Below are experts of layer 5 (counted from 0) of a mixture-of-experts language model. Rows are named router (the router's row for the expert), gate (a neuron's input weights, with its number), up (a neuron's input weights, with its number) and show model dimensions 0-191. Each number is 128 + 32 x the weight over its row's rms, rounded and kept within 0 to 255.
Before each expert's rows: a language model's description of what the expert responds to. This comes from a sample of Wikipedia text that the model never trained on.

# expert 57
It responds to: Infobox field labels. Colons, bullets and field names in taxonomy and biography infoboxes, such as Order:, Binomial name, Genus, Born, plus table pipes.
router [163 124  97 143 130 134 163 145  61 108  60 149 132 171  91  85 148 133 146 152 109 158 215 118 138 136 103 140 159 110 155  97 141 160  55  93 124  91 106 120  74  70 111 181 133 147 155 178 155 107  89 107 130 144 139 163 122 104 121  78 153 101 144 139 155 167 127 172  94  98 182  98 129 111 117 171  79  92 142 117 153 127 157 156  82 121 119 196 127 153 118  91  83 145 148 136 129 131 203 162 157 139 105  88 146 167 125 101  18 102 134 146 111 123 157 135  53  95 125 126 113 154 172 143 150 166 126 117 160 136 135 118 115 131 130 117  95 194  52  99  65 124 153  74 134 134 170 154 159 132 128 140 170 105 118  99 154 137 131 110 168 115 164 114 126 139  82 128 107 185 189 128 105 114 150 162 109 168  50 167 126  83 151 146 131 109 100 178 135 165 128 119]
gate0 [155 135 129 118 125 121 158 136 148 121  78 129 131 114 138 161 197 115 180 131 159  80 100 146  78 171 100 142 168 133 140 140 116 136 113 110  83 208 105  96 154  81 165 152  58 131 124 135 154 176 123  95 115 138  75 125 165  90 120 150 108 138  90 106  95 140 160  93 109  96 134 119 137  74 162 198 138  94 178 125 144  85 135  83 147 166 149 212 170 118 100 136  31 133 156 135 134 205 200 166 124 131 115 128 110 128 132 110 106 124 178 153 163 143 160 147 159 101 136 181 135 159 125 138  81 119 170 133 124 169  85 170 129 126 103 153 135 118 207 120  83 171 140 130 176 126 127  51 132 140 145  94 163 128 159 139 145 172 107 125 223  75 116 150 171 103 155 112 153  63 113 138 139 135 153 166 141  76 163 137 144 109 151 101 147 136 104 121 137 116 133 162]
up0 [114 125 161 151 130 102 126 142 125 110 156 105 146 120 111  86  71 147  96 119 124 166 167 134 183  96 177 133  99 132 114 137 142 120 154 118 197  46 173 154 101 184  91  91 181 123 124 134 113  56 169 160 132 113 153 153  92 153 112  96 117 135 152 169 148 156 134 157 162 115 123 148 132 161 109 107  90 170 107 161 139 178 107 143  79  90 120  59  85 110 111 142 198 142  90 107 111  51  70  77 170 156 108 111 165 129 125 118 132 164  90 110  97 108 124 123 165 158 118  94 102  84  93 123 151 107 110 132 137 116 142 124 170 130 162 106 131 133  71 132 189  97 129 138  85 135 135 221  97 107 116 161 102 100 129 142  97  92 152 112  58 191 180 113  96 167 125 132  83 188 113 141 148 142 111  70 102 199 134 145 126 134 145 117  78 101 167 137  74 133 137  71]
gate1 [120 132 133 103 214 102 204 180 104 101  87 125 107 156 183 142 126 145 123 101  92 147 205 149 111 114 180 107 180  88 131  93 143 141  88 132 124 111 134 104 148  69  88  92 173 149 119 150 131 127  85 117 173 130 130 168  75 140 121  92 127 125  91 168 150 106 161 192 115 128 131 136 161 121 151  98 116 109 162 160 122 105 142 208  94 169 128 105 159 162 155  95 131  99 143 123 101  95  99 136 132  67 154 127  67  98 132 108  90 107 147  59 127 141 181 156 102 113 117 140 124 170 125 177 137 138 185 175 159 184 170 126 105 127 167  61 108  78 137 166 130  57 151 129 134 134 111 107 151  97 131 179 103  98 153 145  96 136 157 137 136 154  95  85 116 136  88  95  71 132 120  97  93  96 122 118  70 152  80 129 130  89 142  51 181 131 136 171 169 145 137 158]
up1 [130 140 117 155  92 141  62  91 122 148 131 107 134  82  77  82 116 134 133 169 141 112  63 115 168 140  70 156  65 154 140 176  98 116 168 123  89 146 141 186 121 157 167 151  64  83 138  94 111 124 163 154  99 116 140  96 186  95 168 187 128 137 163  85 147 136  87  71 119 116 165 137  77 114 122 163 108 106 119 147 110 138 135  54 125 130  91 163  50 121  92 126 123 151 101 130 153 155 157 147 153 199 140 124 153 165 135 161 157 176  98 156 127  97  87 111 142 161 151 154 126 100 151  80 120 143  67 110  84  96 109 137 124 120  91 197 144 131 139  91 129 191 127 159 159 175 125 150  93 157 136 103 170 155  96 123 172  90 115  76 111  91 162 150 115 107 130 150 166 108 129 163 157 160 127 111 168 124 187 141 128 149 103 192  80 143 117  74  89  57 124  96]
gate2 [109  73 192 114 158 121 133 141 147 138 130  96 103 110 139  94 163 153 139 112 108 196 168 107 157 149 168 132 208 154 179 116 133  85  69 124 123 120 151 148 108 111 111 112 141  86 142 104 205 152 143 128 145 155 153 132  83 123 103 201 115 109  81 146  83 168  91  85  93 111  96 188 165 183 147 128  89 134 150 139 103 122 102 183 107  98 175 120 136 105 112 140 121  87 139 190 106 166  87 123 186 157 151 149 180 104 146 154 111 120 116  91 167 118 105 124 181  63 147 161 112 117 104 125 162 114 167  96 109 102 147 109 111  67 114 125  88 144 189 126 186 125 161 153 155  52  96  86 126 120  71 139 164 169 171 174 107 131 142 142  60 119 132 124 117 121 101  80 136 116 191 129 109  91  86 152  95 135  71 134 118 124 160 122  89 164  97 105 123  69 114 131]
up2 [ 78  79 167 138 162  89 145 136 139 157  87 156 105 135 118  95 145 148 154 128 115 180 141  84 177 152 125 143 176 153 195 148 100 126  81  94 141 143 158 162  87 140 151 101 183  81 157  95 178 144 154 116 152 138 132 143  82 142 101 165 128 132  81 148 104 171  79 100 141 148 100 179 173 162 174 153 100 115 135 165 127 120 137 216 114  83 154 116 135 106  96 138 129 103 142 174  98 142  28 176 193 125 119 143 141 108 156 160 112 128 112 101 189 100 131 152 203 102 154 103 113 101  98 164 157 113 136  90 107  92 146 116 100 110 148 159 119 168 172  96 183  99 150 141 156  72  99 108 118 133  56 126 160 152 188 162 105 111 143 104  60 125 133 113 125 129 123 109 126 140 176 108  91 107  54 168 117 167  90 155 151 152 164 103  94 114 108 147 134  75 155  98]
gate3 [ 95  94 127 142 134 165 144 131  88 108 131  81 146 110  69 108  86 137 168 123 151 125 120 117 132  76 116 114 109  95 122  88 143 139 119  73  86 122 102 125 112 114 127  84  85  89 164 118 178  56 174 101 111 135 226 153  97 106  86 128 109 108  94 188 117 130 139 162  92 165 166 142 125 150 111 118 163 137 109 186 142 101 167 131 143 126 112  80  90 148 110 108 105 127 118 138 128  88  71 101 127 151 152 111  71 118 133  93 116 212 154  96 132 141 152 140 103 176 138 137  76 107 114 149 120 109 121 133  49 123 124 149 138 117 124  85  88 126  91  97 108  96  87 160  94 129 173 130 144 114 167 137 161 185  32 131 123 160 139 114 185  53 133  94 158 194 132 178 150 176 184 121 140 183 137 152 104 201 134 114 127  62 128  88  86 169 104 124 123 111 117 125]
up3 [ 74 120 120 158 103 104 172 140  73  94 126  89 137 121  90  79  91 146 183 100 178 138  82  96 145  81  68 156  95  91  98 102 174 123 127  68  90 122  74 137 132 111  98 123 116 122 105 112 164  56 158 133 113 109 183 163 102  94 113 131  90  98  94 160 112 119 151 131 123 115 149 108 137 196 104 119 114  87  88 169 151 138 191 147 148 115 128  88  88 160 125  78 121 120 139 150 140 110  95 134  92 169 145 153  40 126 141 112 114 178 136 100 135 161 165 134 103 203 138 113  85  84 113 134 154 120 123 143  77  86 126 116 122 110  87  98  94  91 108  94  91 100 104 119 106 149 164 149 145 128 154 164 154 125  78 145 158 125 145  98 155  48 110  66 177 218 121 153 147 158 148 154 122 178 159 142  92 147 110 132 155  96 123  83 100 167 101 139 103 127  51 102]
gate4 [154 175 127 203 112 159  72 149 147 168 133 151 152 139 139  65  49  93 136 186 109 112 204 139 133 135 139 112 168 163 125 100 151 135 127 129 137  93 133 205 124 143 105 128 137 127 140 126  52  73  85  89 137 132 153 155 141 138 158  76 129 151  81  66  93 115 123 151  89 151 133  73 122 116 108 119 102 138  72 106 152 147  87 129 134 129 171 117 180 188 154  75 150 158 150 129 168 101 151 170 152 129 100 107 147 106 123 107 167 112 102 142 115 108  84 133 113 115 106 138 136 164 171 108 147 225  96 108 160 149 129 102 114 144 128 199 155 241 151 153 118 141 161 110  96 115  90 138 118 159 156 140 111 136 152 139 128  85 146  92 104 136 132 118 177 171  94 170 137 184 114 140 126 121 132 140 131 111  90  77 150 143 131 157  77 116  89 185  94  96 186 135]
up4 [151  87 131 119  90 139 121 111 139 158 129 128  84 172 124  22 144  93 151 113 138 147  97  79 154 168 169 117 165  95 175 121  73  72  94 123  72 179 154 183 158 150 105 127 148  68  91 145  75  83 104 127 123 124 115 112 166 127 179 102  65 156 100  96 119 103 129 146  82  76 142 146 138  73 178 133 127 137 116 149 184  95  92 138 109 169 135 124 150 155 153 129  73 162  95 121 135 154 164 133 155 160 132 126 103 102  99 127  92 111  77 133  98  73 134 162 178 135 101 134 109 158 169 179 162 220 123 104  79 115  94 188  93 150 122 155 121 155 146 129 162 103 137 118 104  83  58 111  92 130 136 156 151 163 122 134 117 126 134  73 142 134 174 136 167 146 179 192  96 118 118  99 110  97  95 149 147 138 148 129  95  74  79 148 125 126 136 183  84 101 127 142]
gate5 [127 125 143 189 157  90  80 168 178 122 113 157  92 129 137 102 145 143  97 109 109 159 117  62 101 214 134 130 126 111 151 111 144 139 116 143 144 111 163 134 177 104 138 173 133 184 121 194 105 129 124 142 162 104 118 147 118 122 143 172  98 116  98 118 187 114  83 135 127  56 103 133 126  88 132 145  83 112 125 140 123 145 123 154 128 122  59 167 124 108 154  92  70 153 147 131 137 179 143 135 157  73 117 112 157 173 107 127  96 116 123 131 130 153 155 164 147  34 145 123 148 138 139 141  63 180 166  80 123 148  96 152  91 154 188 119 182 150 151 178 117 190 123  71 125 143 105 155 179 129 140 101 110 161 187 133 152  64 112 146 119 153 193 176  93 201 119 118  84 166 136 114 123 190 162  73 145 141 132 136 170  80  93 114 145 119  66 176 106 127 103 142]
up5 [133 109 101 171 135  91  81 170 172 122  88 139  77 151 149  61 131 144 116  99  89 152 110 107  99 172  94 126 100 110 140 102 131 135 118 132 130 135 148 105 167 120 146 158 162 212 147 180 118 100 126 142 155  79 142 137 113 106 114 166 105 124 117  98 184 138  82 143 120  71 104 116 118  97 180 168  76 114 125 129 121 184 122 174 112 104  71 198 110 135 149  67  62 151 162 124 139 183 177 125 141  64 121 142 135 149  97 118 110 126  87 107 124 150 158 166 133  86 119 116 151  93 131 128  90 159 163  79 122 128  96 105  91 147 167 134 176 172 113 142 116 164 118  89 131 157 153 214 150 145 135  82 123 143 177 123 142  77  85 137 106 127 198 160 103 177 126 114  98 155 128 146  77 214 149 126  96 135  86 138 189  70  99  89 137 140  88 148  66 156 105 135]
gate6 [110  74 148 147 108 129 148  96 133 174 111  90  80 125  90 171 101 127 129 121 119 174 162  97 101 133  98 131 112 114  98  51  96  98 109  67 134 149 139 146 140 144 143  97 113 123  47 134 120 166 145 120 113 118 150 102 122  62  75 138 117 177 111 171 171 104 118 190 118 190  79 121 133 103 210 132 100 152 121 178 132 110 154  94 144 131  99 112 160  90  94 170 137 167 109 136 203  79 111 127 190 124 150 106 109 107 144 104  53 112 121 139 137 160  96 138 164 135 137 117 137 162  92 117 127 156 164 141 197 122  94 141 149 143 136 158 116 109   3 119 160 102 144 119 136 103 129 173 123 207 138 130 140 136 104 143 161 137 131  75 132  93 136 193  94 124 202 129  82 158 158 116 122 143 137 133  70 163 124 151 139  83 167 137 162 126 146 183  91 142 155 134]
up6 [178 160 135 151 112 131  72 103 157  69 160 144 153  88 115 139 129 133 158 107  79 144 147 183 142 156 168 142 124 175 178 205 141 111  94 124 154 141 153 130 145 168 154 132 141 140 168  88 143 101 156 179 112 196 140 126 120 167 136 109 109 141 123  99  68 120 122 118  62  71 159 107 109 138 130 124 156  98 119 120 132  93 106 146 166 132 109 161 118 135 124 110 104 115 166 120  91 151 119 143  95  74 153 150 183  69 163 115 140 209  99  90 138  99 165 152 112 122 103 150 168 132 194 162 109 109 141 151  83 119 149 135 124 159 107 172 150 157 233 158 107 137 110 133 115 130 173  80 105 140 115  99 179 180 154 139 122  52  95 167 108 146 106 122 169 194  46 137 102 106  97 186 129  74 151 159 126 113 137 113  86 195 135 121  72 163 123 104 165 124 122 131]
gate7 [101 112 125 113 102 110 153 135 163 123 148 123 167 106 119 117  97 113  95 138  81 123 148  87 110 130 121 111  92 118 117  95 117 148 109 193 144  45 136 101 119  78 104 136 177  80 168  90 162 146  76 102 101 113 111 141  81 114 116 111  89 108 128 159  89  62 129 138 138 108 174 136 142  98 162 133 103 160 172 137 117 133  99 125  96 158  94 146 121 178 139  89 129 166 103 146  97 122  44  91 111 142 169 128 110 142 140  56 167 121  93 139 135 149  63 107 158 165  90 150 131 175 166 139 123 139 181 190  65 186  93 114 124  74 172 168 105 217 143 120 126 146 125  75 147 155 175 154 162  51 188  84 104 113 140  47 131 164 146 116 141 201 116 103 127 130  48 127 112 144 107 101 142 144 104 151 109 110 128 124 110 129 109 162 149 138  69 171 114 123 115 152]
up7 [123 118 102 138  82 124 131 120 131  61 144 121 141 100 114 135 112  79 145 134 178  96 118 100 149 100  77 143 153 116 148 131 143 136 189  94 118 113 145 158 149 114 138 109  49 135 125 160 164 160 108 215 134 113  75 108 100 163 140  66 163  83 123 118 107 178  88 171 141 112  69 167  93 153 109 112 118  71  96 126 128 132 155 106 165 187 177  80 110  99 108 138 149 149 169 122  63 101 147 181 126 125 140 144 140 124 156 117 104 207 135  53 128 204 127 143  84 151 142  97  79 105  70 155 162  91 182 133 145  82 139 149 183 176  81 127 158  89  62 149 156 116  98 132 103 107 138 113  76 115 137 119 120 161 144  97 154 117 148 115 151 101 117 147 155  94 190 157  88 103 176 115 137 161 126  93 130  88  95 131 173 178  86 120  91 131 132 133 158 171 134  77]
gate8 [157 165 137 130  97 145 166 185 164 186 135 139  98 111 119 132 129 147 126 117  77 173 147  93 119 119 103 115 136 146 131 107  93 140  70 126 178 119 137 147 155  69 109 164 120 131 110 194 205 139 170  58 153  79 115  69  92 127 146 200 118 109 108 124  91 133 146 118 167  90 110 128 155  89 152 188 113  98 174 116 119 174 149 132  77 188 146 160 124  96 115 163 125 130 166 102 177 222 101 140 128 173 109  87 122 157 130 169  98  90 103 143  94 137  74 128 172  93 104 118 124 162 171 113 114  97 128 131 154 147 143 158  84 138 133  87 141 183 126 135 114 160 125 149 168 126  85 118 151 134 132  70 167 124 175  95 115 163  85 101 129 109 165 226 137 140 150  73 106  82 147 132 112 134 155 164  79  53  93 127 132  82  82 117 170 129 122 147 129 153 142 153]
up8 [108  95  59 136 156  96 134 122 151  32 106 122 144 117 118 149 116 120  91 115 139  94  77  80 127 154 196 127 141 110 143 162 112 153 172 149 108 118  94 108 178 138 148  82 128 134 125  78  86  51 158 154 112 193 106 150 172  94 139 107 134 144 118 139 110 135 123 163 155 161 130  81 132 144 122  79 133 146  47 110 118 108  60 114 122  57 108 113 105 162  93 182 112 112 123 154 126 125 118 103 141 115  94 176 111 156  88  90 185 178 116  64 195 117 145 161  80 153 169 121 116 155 111 118 131 111 118 158  90 143  83  80 129 147 109 179 112 101 129 159 128 117 180 116 149 107 151 104 157 134 145 152 129  97  94 139  84 107  89 182 142 181 108  88 131  84 174 158 115 197 148  95 151 160  71  82 173 132 133  71 127 132 147  78 124 143 149  93 123 119  71  93]
gate9 [126 143 115 150 149 108 131 139 157 113 139 164 122 146 100 132 173 170 116 179 123 156 129 130 178 180 128  93 200 124 111  90 129 108 127  87 113 180 139 130  89 178 126  84 194 188 127 120 145  91 188 137 114 101  82 131 133 129 102  99  47 140 196 150 118  89 135 187  49 111 223 131 151 121 144 161 143 119 116 137 164 122 169 118 117 155 116 175 139 133  77 155 135 163  85 163 104  87 122  91 150 113  94 113  96  95  97  86 129 152  68 124 139 131 105 169 135 134 112 145 161 107 101 123 135 116 116  93 172 138 158 126 204 197 147 140 143 130 157 176  99 119 184  92 122  81  73 139 131 139 146 111 154  78 100 162 104 130 103 125 100 118 103 117 169 175 102 180 109 135 100 172 113  93 133 155 152 147 117 128 157  94 107 154  79 119 154 162 226 162 104 166]
up9 [ 99 125 115 117 103  61 141 133 121 154 134 138 132 133 196 104 131  85 142 156  95 103 138 113  86 160 140  78 136 137 155 167 124 102 149 179 137 128 109 186 168 106 132 134 102 124 102 143 151 173 164 146 123 200 126 149 139 137 111 179 148 127  95 114 126 124 107 118 128 116 195  69 159 130  76 112  91  82 143 133 140 132 145  61 171 120 117 131  97  70 164 182 127 123 145 116  96 163 138 138 163 185 103 133 131 118 123 164 151  98  88  94  78  73 127 141 151 129  88 130 160 107 107 167 112 219  81 126 148 152 119  90 161 113 152 179 125 230 203 147 112 134 194 118 145 125  48  95 182 171 153  90  95 164 146 102  75 192 185 104 110 132  76 164 155 125  86 104 102 130 123 134 104 135 121 132 170 143  99 120 151  68 104 146 136 128  85 167 110 106 142 132]
gate10 [ 99 146  65  92 144 165 170 115 111 183 151 134 155 132  77 164 159 110  55 155 114 122 108 104 148  60 105 101  78 151 141 127 129 173 112 144 126 138 123 128 163 181 125 150 117 152  87 123  92 153 105 173 177 124 142 170 149  81 129  78 181  79 187 133 209 138  93  86 152  94 168 112 114 137 132 133 190 113 136  88 140 151 109 141 134  92 248 143 115 121 105  99  99 125 151  99 135  98 154 118 138  74 159 123 143 127 120 124 128 130 116 126 147  95 127 127 120 152 115 172 159 100 148 104  78  39  44 190 143 136  65 104 124 120 104 128  97 120 158 119 103 170 126 147 140 145  88 175 138 126 152  83 115  73 137  86 111  92 132 131  76 139 185 170 101 119 105 117 120 134 126  83 196 152 172  94 101  96 110 129 131 161 128 151 141 113 105 103 109 125 170 177]
up10 [ 91 135 101 152 113 105 128 158 110 180 100 142 134 170 138 113 159 115  50 121 122 106  68 140 119 112  83 115 151 141 120  66  72 101 172 133 167 190 172 122 134 106 168 159  40 166 104 141 147 146  65 110 126 112 160 180 165 171 138  63 157 168 135 123 159 110 128 126 165 152 206 139 140  74 121 124 174 112 168  77 145 139 137 153 220 137 106  97 144  77  80 136  99 164 106 133 123 120  83  94 127  84 144 119 175 105 132 148  78 100 112 105 119 116 119 133  89 108 110 175 164 100 114 105 109  79  76 176 154  59 124 181  93  97 130 125 142 126 143 142  89 185 145  80  64 145 131 165 137 159 131 114 134 102 162 116 103 136 169  96 174 162 121 142  93 120  83 134 116 133 145  95 187 105 135 131 114 125 167 127  98 110 137  93 161 159 176 109  68 131 142 135]
gate11 [121 171 150 125 185  63 147 179  40 127 153 155 132 152 154  44 119  58 170 117 143 111 150 134 169  85 139 140  89 122 153 132  91 135 122 153 133 127 143 166  93 152 110 140  59 175 139 105 138 168 211 126 128 169  89 112 157  99  98 101 146 118 124 155 138 145 123 126 119 115 147 119 186 147 115 160 163 135 182 132 155 112 137 135 133 129  97 126 170 152 124  98 188 132 123 129 122  92 128 140 158  74  82 188 194 124 115 153  77 203 153 133 177 113 113 117 101 158 154 174 168 133 189 138  91 188 118 140 201 104 163 148 117  46 140  78 137 138 129 150 105 153 140 151 112  95 126  91 129 165 139 123 153 114  93 152 184 145 151 103 130  87 103 156 162 120  77 110 107  86 142 137 128  87 119 144 128 148  82 127 170  80 140 111 131  55 127  98 181 124 150 122]
up11 [114 152 158 134 150  73 146 157 103 130 126 123 152 172 101  67 109  88 159 146 144 106 161 127 138  61 141 135 113 134 176 127 113  94  86 126 130 142 139 183 110 153 131 134  99 145 140 115 151 168 187 144 107 156  83 107 171 133 103  81 154  95 110 120 139 144 122 114 135 112 158 143 151 134 143 182 144 115 175 116 196 112 165 154 117 125  87 117 171 135 122 124 216 118 157 158 108  95 100 156 138  98 101 155 161 136  83 152  95 203 117 126 132 132 120 110 135 165 170 128 160 144 168 131 136 165 160 119 161  99 168 104  93  39  93  99 104 104 148 106 103 149 171 176 104  81 117  88  78 183 110 153 160 124  97 152 225 145 177  88 155  70 109 160 164 132  88  85  86  43 166 146 121  49  89 145 123 169 106 171 167 118 133 111 147  95 116 130 190 127 134 154]
gate12 [120 146 123  70 126 135 135 159 173 115 116 114 187 106 152 134 138  83  92 176  85 189 145 105 101 165 136 141 114 153  84 103 123 137 101 111 161 157  72 122 107 130 174 136  82 148 194  41 156 158 104 146 137 130 169  80 116  67 150 179 142 129 151 161 170 175  85  94  97 118 121 132 196 135 143 100 135 112 178 147 134 129 112 131 104 152 127 138 176 104 103 151  98 145 179  99 181 102  93  96 131 140 143 163 127  96 113 150 159 131 118 146 192 111 118 136 129  96 117 105 138 105 125 132  94 144 137 136  57  87  88 147 124 143  81 154 127 158 124 173 101  93 176 123 104 174 173  30 149  96 121 160 141 116 162 134 188 137 113 141 118 150 133 141  91 105 161 118 191 148  73 152 149 162 174 103 167 124  82 141  79 154  48 137 130 198  97 169 116 110  71 135]
up12 [118 116 125  89 112 132 157 113 181 136 114 148 186 128 137 133 128  89 115 212  95 147 148 105 116 167 116 162 111 138  79 114 132 154 133 125 147 131  70 117  84 131 180 173  72 191 199  57 135 190 146 121 159 136 158 100  83  95 159 183 151 159 144 113 165 117 126 125  73  96 132 140 199 136 156 139 127 110 160 153 137  90 123 131  88 133  91 139 137 107 106 112  97 155 189 150 195 112 112 125 148 120 143 167 159  86 128 170 128 150  78 152 168 101 114 121  89 111 100  96 119 106 163 125 100 148 118 138  83  75  78 109 118 109 107 132 184 142 115 193  81  99 139 156 107 184 141  45 130 106 108 117 190 100 130 179 172 113 114 127 128 120 132 125  97 135 174 110 169 164  56 155 131 162 183 100 143 153 103 143 100 171  83 127 118 173  69 157 104 130  79 120]
gate13 [130 103 199 136  82 136  94 107 123 151 172 112 123 124 198 105 108 134 152 134 141  77 133 119 145 157  90 109 190 150 119 124 159 137  82 100 141  96  96 143 127 102  98 129 124 151 138  90 148 119 138 127 135 205 100 117 135  82 132 134 165 189  55 168 147 191 150 162 141  89 148 171 138 118 140  94 101  73 115 137 113 202 167 134 140 128  72 159  82 121 149  56 123 131 104 150 154 113 128  87 108 141 106 121 106  82 130  58 154 191 122 174  90  74 115 131  97 180 120 149 125 152  88 152  97 168 108  61 112 182 102  73 169 173 181 136 137 158 174 118  62 112 111 127 122 106 101  99 141 105 153  80 170 165 109 100 171 110 149 117 134 169  87  86 148 124 127  88 133 138 155 162  78 162 124 122  76 144 110 153 136 139  75 102 110 158 182 181 161 149 140 122]
up13 [117 110 150 110  86 110 135 139 134 108 140 123 132 128 145 119 162 124 181 131 162  82 144 133 127  95  81 137 130 171  85  84 148 142  93  95 131 120  48 124 138 132 106 103 127 159 120  94 164 129 109 111  97 167 116 115 146  98 121 122 164 177  92 144 133 201 143 154 150 116 148 170 125 144 117 134 119 121 126 136  99 204 166 128 145 134 126 147  81 104 166  65 128  93  80 188 117  76 141 104 141 148  79 105 125  96 108  96 140 165  77 155 138 132 127 157  98 193 128 139 127 166  58 126 102 188 126  83 127 136 141 102 168 118 167  87 155 204 161 125  88 109 158 135 157  91  88  62 180 113 168  98 146 101 101 112 184 131 116  80 182 148  65  90 166 157 115  96 109  81 117 166  77 168  89 151  52 150  80 162 185 161  94 140 102 184 161 116 171 164 107 106]
gate14 [148 144 150 167 106 105 168 132 105 139  52  67 124 161 147 132 115 102 112 151 208 129 140 115 121 125 144 120 129  96 138 179 118 165 146 140 151 136  99 116  86  65  77 144 103  88  79 136 110 154  74  93 106 182 112  96  87 208 128 124 153 121 104  78 149 158 148 101  67 133 110 138  85 123 144 126 106 146 137 136 184 190 146 110 139 126 125 104 151 146  95  86 139 124 116 155 188 128 152 174 116 114 150 146 136  90 188 146 152 128 132  74 111 163  67 112 104 130  47  87  99 137 126 128  38 182 132 158 137 174 131 119 123 130 149 168  22 133 112 121  96 122 153 159 163  64 116 119 151 176 118 116 164 127 128 139 151 123 162 126 202 135 131 124  92 134  96 182 140 161 154 114 121  84 138  89 106 108  58 173 158 130  76 116 140 112  87 117 148 158 119  98]
up14 [120 118 119 105  54 127 105 168 178 198 175 173 131 101 112 165 112 138 148 135  46 187  67 108 143 105  99 197  95 181 135 147 127  97 135 162  71 105 197 149 111 151 170 142 141 165 154  83 173  68 149 112 118 119 126 163 131  68 172 129 119 155 161 161  91 106 134 151 148 132 154 150 151 127 155 124 142 116 125 117 107  84  96 103 113 163 134  73  78 128 145 134 141 108 137 109 109 117  97  61 176 118  83 182 150 145 121 106  92 174 103 140 107 111 156 127 191 155 105 209 131 103 158 102 149  73 103 156 117  84 152 143 110 128 104 128 176 118  68 137 162 127 123 136  62 191 148 109 110  96 147 121 114 133 125 114  93 112 138 110 105 141 162 130 163 138  79 100  98 105 109 161 152 184 106 114 106 182 149  95  89 121 184 105 108 195 103 109  84 132 112 106]
gate15 [190  81  91 139 151 134 154 140 132 126 141 167 132 141  98  87 108 165  98 166 124 124 128 135 138 148  73 176 135 169 143  93 111 159 159 147 149 162 156  54 142 130 128 184 120 156 154 151 106 146  77 170 153  83  89  99 173  97 145 129 141 153 125 117 129 160 117  94 110 130 136 131 146 125 125 150 134 110 146 142 145 111 140 157 120 111 147  96  68 132  69 141 121 112 145 134 152 100 181 156  88  76 157  67  99  86 164 102 103  80 163 170 131  80  48 129 146 141 130 189 130 133 143 194 118  94 153 127 168  64 107 136 103 177 143 134 179 158 157 130  89 166 135  91 125  48 116  46 103 151  52 136 175 186 138 118 157 125  65 105 125  70  79 118 115 126 148 100  95 135 100  96 154 115 135 134  78 137 167 153  96 183 173  98 133  81 113 165 155 166 113 174]
up15 [ 90 186 132  98 135  63 129 153  86 152 148 145  95  86 107 167 146 123 112 126 151 135 116 232 115  91 119 100 123 131 115 142 178 123 175  71 137  98 124 155 158 109 110 127 165 148 137 122 115  96 119 126 126 116 113 148  30 122 111 102 107 120 127 167 137 144 105 174 182 151 138 111 162 127 123 139 130 118 124 120 159 142 134 128 119 153 129 155 155 124 137 159 168 116 124 115  82 169  54  94 120 150 120 151 140 137  98 184 122 117 109 113 194 167 174 171 152 142 136 125 144 109 146  81 108 131 124  43 141 116 177 141 192  96 109 138  96 128  60 111 151  65 160 153 168 170 121 183 149 153 142 133  93  59 136 135 106 108 155 145  70 191  80 148 109 119 133  92 162 167 147 190 131 168 114 169 115 119 130  90 160  87 158 165 149 150 213 129  77 167 175  72]
gate16 [134 163 184 132 117 207 141 170 113 152 139  99 146  90  64 150 111  73 150  87 131  44 142 116 207 135  97 107 161 101  96 108  65 121 177 147 127 108  43  60 130 144 174 123 113  83 170 187 161 115 143 163 101 136  82 128 123  88 131 126 160 134 152 116 134  80 157 111 149 118 149  80  96  79 112 170 107 130  91 120 163 123 161  95 137 134 114 177 166 112 103 180  72 108 153 129 196 134 126 101 108 133 134 117 108 134 110 135 138 110  99 128 176 156 184  88 112 114 168  76 152 171 124 134 167 121 158 121 137 159 120 118 153  98  90 188 132 127  90 153 110 121 135 158 188 108  72 178 126 142 145 138  96 138 150  65 129 118 129 110 157 140 155  86  58 137 165 138 168 143 124 121  46 123 160 167 155 117 146 160 134 143 128 150 142 144 141 177 102  90 172 107]
up16 [156 168 181 131 119 198 116 154 105 151 142 106 127  74  63 161  91  61 146 105 126  68 180 113 209 127 100 105 165  93  99  96  92 141 157 135 146 115  41  58 127 158 172 110 116  61 113 144 163 128 157 177  98 153 118 136 128  89 145 111 173 138 165 118 109 106 159 121 174 139 143 104  96 108  87 148  94 126  72 106 139 112 175  90 181 147 121 146 167 128  86 156  56 130 138 152 199 139  93  90 107 141 113 138 110 165 118 146 155 100  68 134 178 135 185  94 100 128 177  84 140 161 129 107 102 124 147 128 139 133 147 139 175  93 115 193 131 148 122 144 100 128 162 166 153  96  97 179 159 120 130 131  84 109 162  76 120 114 141  98 144 142 122  95  92 122 182 144 146 151 128 131  44 116 167 174 158  94 139 123 121 134 102 121 133 166 157 152 126  83 146 114]
gate17 [182 165 161 139  93 109  93 147 120  83 158 126  78 163 168  96 153 123 137 132 106 148 130 129  99 170 102 157 142 142 173 131 175 206 108 119 134 136 157  91  96  71 112 183  92 134 132 153  99  83 132  88 160  90 120 150 152 114 159  97  70 135 117 115  72 119 153 104  36 137  70 118 177 112 121 114 103 149 137 103  88  75 132 121 157  98 102 144 116 133 150 105  72 157 126 143 113 161 179  88 154  69 179 154  87 140 180  39 104 115 108 142 141 125  75 109 133 102 108 156 126 138 128 133  94  83 156  89 170 107  65 110  80 173 130 123 123 171 123 143 113  87 121  71 100 143 204 179 125 116 133 103 164 130 139  91  77 135 106 141  92 102 164 107 143 199 125 135 155 190  93 120 137 143 149  85 123 134 101 127 166 148 194 152 131 125 137 182 166 122 112 145]
up17 [153 155 146 150  96 145 111 168 104  77 134 118  71 168 154  91 150 110 142 124  62 155 115 135 118 152  85 159 120 126 158 127 190 172 106 104 120 145 154  89  89 110 123 171  87 170  85 174 121  69 150 101 137  72 158 110 139 124 129  95  60 130 144  95 110  95 144 110  58 124  65  97 165 145 149  93  97 124 144 121  71  81 139 116 160  93 102 152  74 151 155  82  79 165 120 126 127 149 208 111 107  76 186 162  90 144 170  61  76 117 120 124  96 157  87 136 138 116 110 152 103 135 133 121  91  94 162 105 146  75  96 123  82 154 153 119 132 159 109 124  97 126 126  84  75 166 215 203 132 122 132 115 153 127 154 101  89 122 104 108  76  69 169 125 142 200 138 129 134 160  83 120 131 166 161  82 141 107 108 135 157 136 156 148 139 124 106 180 145 144 127 130]